{"n_layer": 8, "experts_per_token": 1, "router_score": "sigmoid", "lr_router": 0.000416, "norm_eps": 1e-05, "steps": 7953, "dataset": "wikipedia_en"}
Below are experts of layer 4 (counted from 0) of a mixture-of-experts language model. Rows are named router (the router's row for the expert), up (a neuron's input weights, with its number) and show model dimensions 0-191. Each number is 500 + 25 x the weight over its row's rms, rounded and kept within 0 to 999. Numbers have three digits each.
After each expert's rows: "comes after" lists some tokens at least twice as common just before its tokens as in all text. This comes from a sample of Wikipedia text that the model never trained on. Tokens count by the router's weight.

# expert 0
router:504511516498501478497502501516468529515486480519516507554510534507484483502500515513488541500496534508520525481506478493469542487477505491483486522533486485514481533482525491471481524540536484505492531525481490504504516488462467486520506463491498460552528491476473522463512509535470484481560528469565508572491493495535498465483565505496506506487487493503492494519493504509517529522509516519478485486500505538556522442493517521472495515526526470481518482507450535508481500484526469455526516483505542453449537503524480500557517513493489524536490524509533499485533543482460467532
up3:498501501515497490511511529498496489478478509506499547487538532474495439491507456494483475480534476440519493519435483508464484553554546484483496465490477527538448480471493497532532494463517545479466534480535460494554525534489529500536526495494482487480540519500483549494481503516496511498513478492513463526519487514513534483523524454451546458512482498496532489486524500478514491516489503481539539519528496506502522518484525484495491495501486473478542472475505525513494517522483502561530513500485487476470490513541542540553509516490492487484501521500503523518529524488486503503
up4:499512522459468518473517525500471544478551513509545539470490494514464535529496462500517528522498454519508533481537458504457478490492490466494503502517498469473475542502540505486479458490461489539479489499504538437482471482504460520482484484508501494475480509466528479550475531502511513512535521502526510508462489522462515500549517496551479536484491521468545501506475484450496502487517513486476495501504459490533483493520519519511488485490473486529507507467489534498470466500484492515519470525537460463484496444538491491491518488524534500452515532463470493523498504488475470467
up5:488500511529491541468515510464532473554483469504544481486501514477489477531446516484539537542466506491503491490491502486468480500513516542493506484538479508513486495509526496504501504510443479518477482485496532487496489455534521529516522522487516504523514513486554535474492489523523478556515496492514473495543462472493511487523504483558541503513459502464495465513491516480544492468475527519499487487501492467436510526486490497494477484503525460526553551515520533494497574488490519551518495495507498473499479481532465465510540537523478489498531521497455528498494494508498506467
up6:538447503529523528490460519505514504500476494563489468495525492501517459475493524486477508473511481504496538518500501488505476437502482496476511521442535490476437478460522532476527493496482490496477517524518487508517452479543535529513528469506472507491566494539509504508485545558523517458524462532513483477477485494477498547504505509504525453506501469526482471510476474507470515526497483497526486502533475508493511539490485541476503486483487508499552497492473514519531553489467525502470497476476470537520527508510516548473452489496472523537508517490502485516464497503495492495
comes after: ",", " to", " and", " he", " in", " He"

# expert 11
router:500549538502536464517523505508459540500478498471558528517523532490489502544513477500522498495482520503508504512492450524534546477456529514484535492504494526491526521500485482538500515506478476479466500482518515509448490454512517470481519479441477518486461564510468488503515503525499508533488504465492536510499508505482494468516508466492529466483520483518479520473523505474541533522446535483502520514490477505465457502503462501515495487527468462496491501520496456493512497540504464505527543501469526537526503491516496583485481516528502443531526494501538481489509496516502524484
up4:518518534529496530489451473482457520526511489511465514505502490492490502470479486515512539501505488490476525476505530450467551477506511468489497497489477464498537516501459478529501492499532510490514532546507530481514501459502488511506518504466479480516498527520477532499556500547497469506458486488447527526505484462499477464498490506499492539457490512502517500481512479476521502500537516475490522500486544501471528514541532511476453531509527453511466502511470480496494502489510458457519528514503449476501536527523528586512534497554520523450498481485470481494522496550481505495
up5:511507515496527523479516507505482539468509502497518473468493478553489449451520491467511490457482518515524514497551514502499477501514525517507541513502487510486486481517540452490520478467492454514484508494466500448523494474469507508544529491480446517463516454515479527464498502494514507443496461472529471463510519505506498445484529494532528462485505507487480526466529555508511531535493479506521516484506446537501481507484477537500534475463508509512520489503526486512490484502507494511530542526505473520527475482497460510518479424537477483507450492525502478524488468509507518465
up6:498512466495509483526468491520501539499461500456498523472538495442528485494504517493519477535530558525559502526465467483531499531512469480521474514498539539500516532523490490507495524449425504522498454497465478495498515495478522541443493547511481498474518558519491548531513550494552509523507543504485530476511537492536512520504500528496523483487501492494484484494482522500541477470493483507485450554493509516492481483472478477482491511465487468492491474530505515485489544512486495484527499489465491490543488506472495490520502505518527501484517510485479511482505434469487495498
up7:510521530516514489525466529523513477491501505494459480547492502459505501512500526528499456502546499482483485488462495538514491499487494502507485510525561487497495505541474487506502514462522487455508511522522491462515488503520556489507561481431453518485486464506438512534507542518502479496457536525465459543503460459529489495503502519458458475502505498514479488501509498482469498489513539479507517461531499487504497467463477492489464492496518533476491540479491501500503500504489489499487476526548518490507481512481501556531444506458500467539465508483481536497510521479474448515
comes after: " |", "|", ";", " (", ":", " on"

# expert 12
router:499446502507518512545460480479450517520461501558518470470544497476505471502486517541473486494509514535477485484506459494530474525499453502490497487535520529472540514534523488534533491449544458521517503511531489467494506506445530506490459495482493529514517519526522494511507491482504540474509493479470501510492528504484450469511484524496485464472512508528486472482466484520525483494491486549535527467463500476489497456533455514507505478507449515496499534483494511470455480523539469542501534492539497511510503486536495464491450520521513520509513479503504530464484495491481501456
up5:477486466514519486507489459534510535521541445508477534534499493530482483494503471453501470494519553478464530499499508531490472523503493501492477447513522517469450478472514456483534533513477510498505543514516474505506518505439551527494464485495569498521520532535495491504470515510496512489468527550496525463444481537478519484510518499514503509490466474507505511499504504462509445520532495470497502503470518489471533501472495510507522472465507496515455489494525505547522493511517502492504496523507468493498459491493521470521462517487479474535468535461564521496513493503497529471
up6:546471535493523499482532464507483461531527511535484490525485541521474510547512482526511518500530527487497496509505465470513578504477520512499478489523472484521498538501457475495444460451480504489481546481490487509452527508515435529503500519493474514552499508542537521473490548501498536555471516542491462472498503516503518474487510529464473535521519513534518504528490507502503473508496513551463497509528537508533519480511481505514507485483490501465519503520499503498510502481544519554505515471477453487512507496447510481514511504485514443513522499481532517501523483487518511490
up7:494487536467482457445477474471491511436518527547453481502517535515476492512510468502470464530488463539505447505481504482485518525509492522524495489477460487497494511474505526502511484492534511487525497471481455491497553543490512505537537504506509508463505524501510481485490509467528483530485482498498515499459495468514521531445467514501487495494478482472491562487533491528466523447498516545531517491443467498504450469492513487522482507485480494516509512450476504473484483502538550507476458496502501495495497522499493487470526544500535517502485525483514503506530557504476531461
up8:495492456528472519505497506486522487486493474518491516459530520506484523493505438497500474460505483502476493542553510475519457495526483524525488529492473498524478496507468504517495460513542474548516518497505572474485498476494466486496521508466494538514503508461500527504499541516519489515514512474491506528457549539439547529521526535480496506476543490494449511500504535497549493506477467468491481546484505495528504494492503465518482499466479535518535478508492485494464478524457488517515461456514521539487510477562478512527517432498498515519477481488501493498497537514502498525
comes after: ".", "–", "°", "/", ":", "′"

# expert 16
router:489477466528529512508527469468517507519481520497518529515499522484479497465501467480451475479480471486474539496538438481519521530516448504502477521475482470475550528499541522515496501525472509466526494484490511504542505479478505523476477513485474469535468491499481463462486507513547464486516486511522496532500515501500471496514498540502466485479506474502460470444533506516471491438514519462495507496466490464530532509546499491494470491537511498491521511468480535460502467473545501512507518528511550484502478540523474516512495480485461462538462501541538525517484490456489488505
up5:527518490494531503473546507501489457509508486500477482495543470482511518508465516482522479467456537510463491524517514514499496518515481505458508510457505489495487490533505469526537508485535552462509509459521501498491492476485515541480518503504530502490504491505504498464451518532497480518470518543493501477549526480455466500512496538499484519506563512471533543475453478472458482514545454508479538506483518530531512520488518489514484457482550494519469495502518505527495518523514495525571526509468492474502496459482514502543454500506514510510492559508539506498451481470504539494
up6:464470493527518526531491524492501467484482526457508487482535475551481472504537512512472447476543510491474497479522494471507463488518489507481466469502512510501502428499479518519513518519508499474521486538516505477498411509491533488481494470485497579541466511501506504464550528464525502468519484519542490508456519534506470475484500460485492497541501480532491532508481536491475516479490503506515515458494532507499533472511535487517529499514442515483487486553467504476524544474511496507519517497458494505534493498469479511488526499481525496435513491499502521516508498493506486507
up7:478470497485516465472486537493495468519484516487512502529492490494511495466500495502508496530502519517465527502526499492500529561531476519482489509477525479507478514497451511510480515497494520499511436481548484478482472508494474471569481505471534463516505446506485493489527491544542458459478543479464476529482493485536508500494533461496457482522484504507568494481520455452471516512471519463471470495539509484477504476473549529468483493490522536479518499477477457546490489532526527503526500522543507496506494513514502522460525498458493544516497518474489541503479488496487536492
up8:514531535534515466474578511509515458522467484498498495487495524502474523442557526504513481449500489499517478482440511518448495488503547465509504539492506537491512514505482518467521487476527480487442481511523488518502522491552418515513499499488494499465525520460528522466512547495480488535505537516508487496523513465546497492500481476482487557516520499503503505506496496489513529488541475511487493497502485532542524483528486507476530482471487484534474502516514555521496527496500496497502466517513479556470507491530531494502523486510483491487508536498523504466522540489526529477
comes after: "\n", "\n\n", " 1", " 3", " 7", " 6"

# expert 6
router:486474506526535491521482465468490517483475508507514478509459463515484520533481469495516459532461505465517529461496511482492486532497518483530510520483497497531493459485520483495515525473469457511487515491520469483465483539500450473503517486499456545499513550540493489532522488452512459528493544480539452498511521517522492499474514545489473505499479494481481465499541491522521458461473536521512461517498493509524480503548527529482521507514503479493487500473472520491457561486511477494521470474537554500484508468477492508516476520498494512522484527478466484526477549431484501506
up5:500523503508514495480504536522492485494472542513511486453541510485538520493476463477515474437475495505534511477498488476502460546524491484492483526561484489506477482526487476493480534475465505510500523502524497529514488494464506469510474527475479507504498516544506466514484489486507454502486542496532469471503559510525495514512483485494506511518497523534504525514525487525510481456459459533500541550473491510465529467487471520488532464484496518450499447509455489502470500487563483502537492527537527498479461507496506498467488493505490563486511518492485498467505504470443546531
up6:508481496494531553457516473521500498479451462520499519500502505475473524509501498420435520458478507496494508510524456479527511505528508503538524495528520537502471504505512483500490490548541468473500521484535482516462517464527456495507489520519507511477500531488498493486484462476475496526476513479477474508502499465477510451491518478509505504515497494499480520482472542496519497502543530455430474473478523491489532494534533502495527488486490500469519481513483514487459546505530488554508539479502515482503486508488516484475461501488469541472481542507522458525491492524490423507
up7:490503532462489505558536542478519511467450493481494476490483499499493537496482468502527530494508522518479543483478526504490492494514500530549562471497480500499518476529490454486477485495475464504526469488543519463485496452472460562525507493500513538491530466496538454507522531509526483517466493525542494541495454527521525499502494491540498468464516497513522516495506477505495516495517515521502529475484465482497517500500502479496536482474478515508531479504470521537503476487456526503515437512509536468515486475506518529506501477540491523552522547486521465480489483484488543546
up8:468526520496483506521472510481476455508519507518445516491487525491533491472502505478573514517495500511431509469508556466507461459565447473507464503526520472510464493463516496552480442527487479504527530537515494511522488506533490481489452471518496527557503490540493514477517517482475512509516545510495493510517489513548496510508451521526499482489478469480468504504484502441518520510494488510528468468516477480512507482505520502486484502503492478532489487487496527482503515512509457459490480543498440513500507487441502518479476468509523492503489473480500524513483523536506490516
comes after: "=", "\n\n", "ti", "si", "ta", "os"

# expert 5
router:483520498522491491499498478500505573576454491490496458489504503471505492517505526517543460550551506488491494516494499511530496482488537456499479554474512490486467464505478518471498488484501545512495497533512507504480541537516494517489472503479487482480545528528500500477497519460524485518520505481510502518512525477520521496472457561487485484486532479501474473506547515488468542492528521511513503543474536487490480497503461474504531527478518460476449479477546511455508539519476465511518472499503510452540506497522507524526495497444520521481478501543460526485502501478499494524
up5:499531474497502482538513492481511552503522475526504481521508483478477481452503518522505484498511515512521500484499517527523499503472486529480516526476498516489480524490486502507533504509477487515499520490552527524511511521523512470486518524538454537482496467509516522477508473507481567531462441536518522520478515527496519464481538521517519492502514500508543516517524489533523482463478521565533494502499442496507484474513460503513560550480513482559507454499547516494476482516495507445482531478514488470496517492514499472482509467503509491465536465526508544496504452473512434470
up6:431537506526514499510524460509508509500493515513520480509498531512492544507457467491456487476478490515525456500486512496490522528520503488481498462528485541478497508497450473527489546502537513436527474508481519490490524513512505471525455513462505509485531488488476506472453493493472512476482440481493495503532531525481481483516504484455514505531526524454516515552509526545546544494491495510534475482522523495521490482516528475471453523524527503449486482486501462484533532478493501501515513446512520504504537460535512461498459490477524493512485482503472526497549472484473507496
up7:490458493501533435518491529492482492537479488525524514496459503528499528496485551482516508547495502526534515466519532478487504536479528523548493514519513532470459494476514521518492502482502479508452511503499507500504525506491496505508458503537525486526515429494456481468514528500456499519552510511527515559495478527549494511469452487479505525504484493507538492478475459500491522502462546464516521492515521524525530476508516486479509510516519503469495469528530558495469478520487524445498515484478488504470487526519505521515503488480491495504472465524557486470478476455507510450
up8:517483510470494468482544479505463486518483540497492466477493486467516528472538509469484494528483520457486535515475492487533475442462518503517478531466518468491484516458515495508507461489490539495511515496512473529436493493497486513523547466514482504524483543544517505509492530494486506521518488519496500509474499575489483502459480537498497524480519486521480514520520493493526563526538495515537518531464479489502548520486491469503516536470513521460461520521477490544512518527487466534467490460504510478478459530454491507521472494495511459511460513495506523476517462481542505487
comes after: " the", " The", "\n\n", "=", "The", " United"

# expert 15
router:490546541476497497487514472453513479543509550481549508488500504470506541510534503547538519495474592487469466508474504517487542477515494475550545462515542488508508499486523516471510502493513519498482473493471534497464495503551459518480490470481478502563507543502540467521524483477492517468500534487462466496538508454508525454464487505497524494519499538496499511493481492515533526486485505481484482527488534510493540483485517567497537497494522465533505475510495501477497494520490470521552495514509482538464530490489518506519496513513523490476527505514527502505505500496476494511
up5:491531509479467488520505525520531514475484504527511468536505527564500494570519488507521470518472517522517548546492475532530554501497474499473542470455494525486484531488506488485510493500473520459552523470522534494511508525506504503498503473536509477500496494458536513500489534525454480533552552494522469489517480560506464495493515559474477495519506457501506510471489519485480489519492518512501490455513490504505483487516492498464501507521515463492529465502517514507514484487470506497490481483515469513452501531486484503551544491536534500499476467446505520491516450496519454490
up6:479502446452531457474543513490473493516499546504483491499457474527475511487458501497509483494503484553518491494504495464500466510477467541508437497510504457518494522536529505500512477531496489471539499496520485459515522525528532437493488465526470521485506552469496502524499529497448524445497497494466525536472539534493473495519486516473483462528509533513506501488461516479527469475461472516499523523524514500495519505471489526525480529493521480508500515495508513481534501500508478443479531494526498527455516492530501486516496518435549510494488469523499524507519529520530484477
up7:477507492507506476464476452505526442519485527531492503515485500503500492512541499509518438548512462504470538530541524519472479484481535465504457494511509501444458459502495481516456507552494528491520497519464537528482438507500489485483513526508498452538484517516523487474454497517502484458529489466510528510480499480523557517495543487498466507495464513528561510500522514527536471487469478479489525529502491526528478496455527478494485479521524489512504474498502488500518534532482475502521483472513491517510479479456498504496483511467507502522505446487525463492531459520472498506
up8:485440495510444509508492469505490472536516502473487521562497484516501507498501480501525505530495454487515505438531492487490543502496524510521487496516494473489471497474478529488456502457481554506518496461527488497497500494545460487500527456517506521472505494516513504514495510466549520498495470480553506434510506483499517513532524473514500495507476501515514480536511547512512483489494495513493505530530505507502519497488450500535476481522495517508461526466559500438512448485445480525522497506512530556520492486484504487513513519559497519503491466491511562507530541491493471473
comes after: " is", " as", "s", " a", " was", " with"

# expert 10
router:531508487495495515495538488532483504511514520529506538489535498512486530485528503520516489482486561496513512517452534465512537512530516517497507514484490476517515505517543517478458542453477477467487483507528466472503462449529510489554559482484484511462532502501516478505485520496490498506509508511528480474487511504448475464441523477530496475486475483501483511429497478514455499529516475550457484465487548464483477457484458527491492515486539521482490470481497529491500521518511477504489486490528486524476472477511484516504526505487484462527525473546458489494486505494456485455
up4:513513526485514573522503482509465481477539538554487497495509479477499478455555518485513481533483523468506517511486540513521485503524547500511460495540463463487469566519543491475516510516470542506512486540454500537518524521545510513505515529497510499499496499487509526526504506527523483472495523520482517513501455506509527517473480523509452513497510552526495464511479522509523502483525535512490484496506531558494473489503526502509489467528473508522461558476513482481490497507498458491480518551467454506536519467522504504471484491471519544533472516510517477526518516476496481525
up5:521532516515518476419487480489546483521461510471541532488499489486479525487480486500513510469494537493536464465444529518479492464525534468489455536494455471485480461482493501470499497533512470517508472498479483461486474516453499498502499488523479475536471525475499479512535464465539498537502498491470495512478502503486529517486481489500481514509519514527519498514484478466496521463492465449503504461466480472515470512514529521493535463479491523517532522481540489432501517501451509491510498515511517496551489517472503506573505528513483472502478489533492468512539479485484506477
up6:478491472510512492521517492535465547483526534511448492520475496496489524509454498521500492487487495498556493517514514479485525477523568483499518526494496517528499533554548505509492507521473483473490516508546455549493511503549479493473511502514484481522520492523491503447509505509505528507457475485512500457528510513503475467489480479486530467507521488471495537464496479489535474524472500517467462532532519494499486486518531476422512490505474499463499492484509543458445455465453519526539482470489502545509507492469522524523537499491494502499526506501498472441489506482534492517
up7:512496525498475513502490516534580547498505548535476547508529446509515503526495509472539502499517448502511477518483461508513474515480529549503514528470485502488496508569502509550501471509485482504506521476544489533506516505496470482475511508529495522475450523443513492517493501514553507526534513521495526525470548497494464494514457475544480491512472509505552491534492493471471473504503506487495506509511502447514557436511486533515512497497542480505509518459509509508515529503532520519475504465498539500535502510483495523506504520520494482469480495491468487515531525462530518495
comes after: "|", " |", "-", " 1", " 2", "^"

# expert 17
router:527522496489472516472528460480497509542497480512506469493530490503497464486458501517532461527521519464505539487501467469465484562528518488482482483508497543526510535501489513472512554490472476496536490463556495490474510495475499474518503499497475505480483525489479479483480533476524506553509484532484471546556553498485491501465515460500503527471496542525558474531472483499481475456534474488519472511517480501482508505465507498558541521505506475494466472506494474477485489499496485504500449485507534463492555525498496477518462481493485483540497463534534501479481520493472492515
up4:502494489540489499512500494493457527486502535497516443473467518468552462478508514490469509500459486496575540484489478504524516548498492481454479503508435473487494471512515434509496480521525505536496528482529535513498532497510460516513505515508493539491502541497494528522479504496534508480526495493529492508503527471478494505481511496487515489537460472519446485553462450490498528434476493487510506529544506455496503507489491552508516527527482457494520488496490500535474476514514475472502529506504516521548511501501500555473498535491534526498507469492505530500517507467530509472
up5:466497485523504524495531522499503542491519467423514513506516482532495539502515488496545492481539545480511548504497511490554561506495523551514480497487514495511499470524525500486498481509536470508552492524497501514467510474498507512503545498503518518442479528525475496528516526471514516485544557456491512521517507554475506509495489487516493514519516483520464507532497472514483481505496510513500542463517482484502497484481466498575496493522512516504496507508503484527504480507515560529528448524476525484461496502515485493506528500557486475453506480532542494470451528497488514466
up6:515497553463485517515510484524456547477498533539468475484522537499542508446481475525493483463465530532505498461463534493503467500496519497553516519506521505504558535497531517552481521484469476503521534546521515483529486519495503506517485517488499490496517469495522521516494490526523510506506521503484461469509514477472490530517511452465502468461488531499560467476486440514518504509494521460511529472506458490504512510473484529497492481537500499483502495478520534470468488506538543490462517443514533494511515467508538506464501489513525525510484472474517534503514494483514478448
up7:521490512513516512519477518492494509492503502495488519491513557513495493498497477510509487520510457448519488517472476525556494497475578494490492514511513512473520466499531482527473474477502492530466509483535513475488503499480567489495461511458546536500518501474500474474545499492504492493466511531500468509509480503481510460442513552522488537469559460500513531546541475469494484475489458495481541508554550482541501512499512489492477499527488521559503526507497469484494458487512469491524462495503475522546473481508537477470486510478494478537470490490492496510513503503536466480
comes after: " of", " in", " =", " to", "=", " from"

# expert 3
router:522490507542502512521508481501507526500477515467515494523538511485503484470508476477470490521534518538514526510504472508497479480516523444496499481539489538506476522521514484552465498518526525488494464483483522500480471491464534503503554481504517442508518510477537463498545528483526545453483471520543526475472512523471540512501528507502451473442516534474490492476467504527480511522521479502521480484453526477560454462483544520524507493518524491523528451479505487516460473495494489488496499503536517498444517504522464497472468458482519520508500477481519493486501465521470479510
up3:510466510522473524508535553553486542450474507501502519469520525482496516503563523489539531452515496457443456504518495526516481524473486494482532498480523504528499532458452498502487533477485496491508482477500487491505509497438485517483492489475465513488546512497518475478532514514521498506478555481481498484462449511474525476548541494518468491507492454469504498492535468524447487492527510521507512499506490449501543439491494506515514532505535511514482473515487504493460488499522479502543499538517485501465480481485460488509488491539500485502517502507533504504556489480510492523
up4:488468480478479484488466513467500510461455526458501472454511480509489486508510478502504481475531471551525508521486464557535480503477513475507515480512474502460450512507470550506517526501519545517537507462448497495497516489497491505491479513472455468536526442517513464482522537502505496520500505483495514462485493484535522547504537486507491482468517515488529507508508511496494507509467521477523490507467505534528511505494504513484478492497431530518428491493489518486469471509534468487490508489482491471497515489458450520498488547520518535470440528463510498492513544490456511497
up5:502506532500520535531491517502527473515473477515482495480487530495522524519463468495511484514516463508534516519507507517529519544501500516498502510526490558499503498524488469456448487512582506502503496487509509485521494459468546498528484453505453478465494518512520553484461513493482495492532493478562476498514529471485485479534537506445511509514529473487489487494507505515515515496571497484442501562528529492519505463498494511480501455495513481441461481479529474506485508471470514510524518507499494512520515472492503518531487479473469542489528525478518451492466506531517498466
up6:502557511562520478523464453476450538507522568506548509479478510478507506464542507497498533488422510478502541511514524433503514524517482527504519514525535514484491508517506535508517474531467491463510508468478501497493468487475528470470491483465499483522485477519495490519490500476500499472528514500516493489480485522553550510501498478480497491498470523501493469505519472528489492499494452506507486474462480511525534517502453494482489495478526485474537519495534519518553494502471442465494449525438484506504506463487478464509509501488528491507508484510482460482528497518508509489
comes after: " \"", " (", "-", "\n\n", " and", " un"

# expert 8
router:513501496505505510514505519471470539480488554513529502479521440467493475447477522468523478494462493464445527464498494514456479493496515477467517479500522450476508490526514499525467452555501513504516504496519536522477479480505478545523470459510522504512533511497480507544492500474507493523560464492476509480520501461476494512518525505485532489510497510505501552506524493495485466482509518496498499532458520504478488501499556474465500456502499471493443453502501482511466527520472452514523483488510507518497490481542478526496441492505514482470498460510497479502502477453503482436
up3:554482483505538453497510522485493535512528511491505481488511534482474462514451458489455495498496508500543482458456516529458474511439539484519476499456498481506508493497464490529484517506503535496524530500496480501456503452483491523495485524520482536482519519505481513482443516460477463512506499459495489491512516468493523482490514496504510525511517505487491496520499467522521472479484443547455502496484507462523512531505498493538543491511500502526473506462524488465507509509481545467469485475495525452480513481499497473480435485488481445517458527474559492462512521521503502500
up4:494461482508463503503514495485527542500507522517516527520568515530510508473567505488547460530477521535502519461499513456485476467493519467469530496476560530486501500522505502510488507487499487464482500485528517574488490492527526503510512526500543488504511478466493505526492511534469506524490491505541482524500501474474469535544506501482502479485503495495476505497517515519489457486508470558497475493492514485528489488476499476519524480492506501491490467494464476506490509423556512503541563463519466482472529463497535490518468530523532486509512480513512508524522506450471458500
up5:486489497454506544504508508449473438513473485539524504521449519523505466487513545479473471513465508478504527505516456502472493517487496477468512506492477464522528516513462483540539499491506482512458513528503456532506497473507535485485503427516517495528492511459511552473512520483492515509515516502513480534505479546493500510515520512486480507464521471477478493542477494466511493473473489507515513520500462484495517494507464499547532506508562514460491458539465477492530516534445497541492504497468492537518501523443480544513496477471464490509497488502480476550503486501494518517
up6:505507547504498518513538460531537550535524520514511509516487501500504529464518471498477513516550472455481473481520515554461510478501495486495540505526490507494473533508490506443516524519540485538543486505487477444514526500498510498495532485524478464530473451467512497517456479486505533477519528515515487513507500510478528497486487512543528505478473490507456465493535513469493475539498483515494493483488539525504531560503520523483509506481508474532501528506558460517468527540496519469516546477475482517475513490486509495548493474545478508492489470461493483529524520474537467514
comes after: " the", " of", "-", ":", " and", " a"

# expert 14
router:538515537532532521514512503483506474495499521530495562459491528491494498488474521525517476498528499481462546496518472515547476507507481503457511534497508507488459512556484534507477524473489526508520526493517527540492509502498509486543483526522497514546507529539458521508504495516517522505483498533514532473486527520495466505437495497477498475538533489487473518490506463504508546532505506446487482467481474495521499426499501557495521507471502500534471461466518519473481478497471513503548552473488497480489483493472546500503521484487470491548476490544465467524493506535489501471
up3:483490487554456535521515509474503489541515506480500478527479500481513506548454467536475536518485470521528543471543525469467502502465499472487484451501465522517478476511531544514538527484474510489513486479517520492490539480496503498480494485493483475493460549469468531462479445492494501510486490555452481482460506485477544495512518482554553507521519464501571515502511505503517476506501497503474524534472494479518498469519458506506509476518531483491465497524513479500451481539501479467508500496474473525484472466473549488490489494479522516492527492518502493496514465506463481511
up4:462498506486526534495471510454522534500502478528494516485485493511515516490512460456501462540547493490513500520451526493497517526517490500491481467517497478493491485514494510513513517487515510509537505504488511518527470483442490481512505479565458513511575509507507462490490491534484489467556505546457507505509514504509480489473469505490539506477438481464478469482496510513520472495524516451475517475490549482514490462510482472504507491502489477477492517460471551488489474495476443537500547511481521543496535497488526482524514521500461496440502481514503511525471459511460489549
up5:486469501454506496529490504480515545519533467516522514544539494463488525477505527473482479465461468550539490487501508503501478494474536493487488452511475468519490491486546495503501541543497513518478528498492478490516505546508475521532506514476509551457487436503476501493497515465510512534562467461498496524504447530489481474489497524498515485484508551464518458490537514508493489521507523493499525510523523536507505533483457510555512514518462504506501480563465499483494506515527479504498507491486476457497524476491526493452514535523523539507478470494488541477515546514512515513
up6:516487502486500512489500511523472480495490499509488519504473494524456493480483443526495499498484529484486499523450463560483477529460482466498508532503496532457520517524465452484439483514501511521533475482529482489515509532483500491501499484531482498515513497518517533501516504492470481482531445554480477514446522505507508489472525591459498535484511459488494493486505495495488468507500513486445514448489527518470478480504485518503512553471478525517478482503478539474479436488507445489498488527525452517510552519492551506522534471511504490509514491490478472505496531500502508491
comes after: "  ", ")", "=", " 0", " =", "%"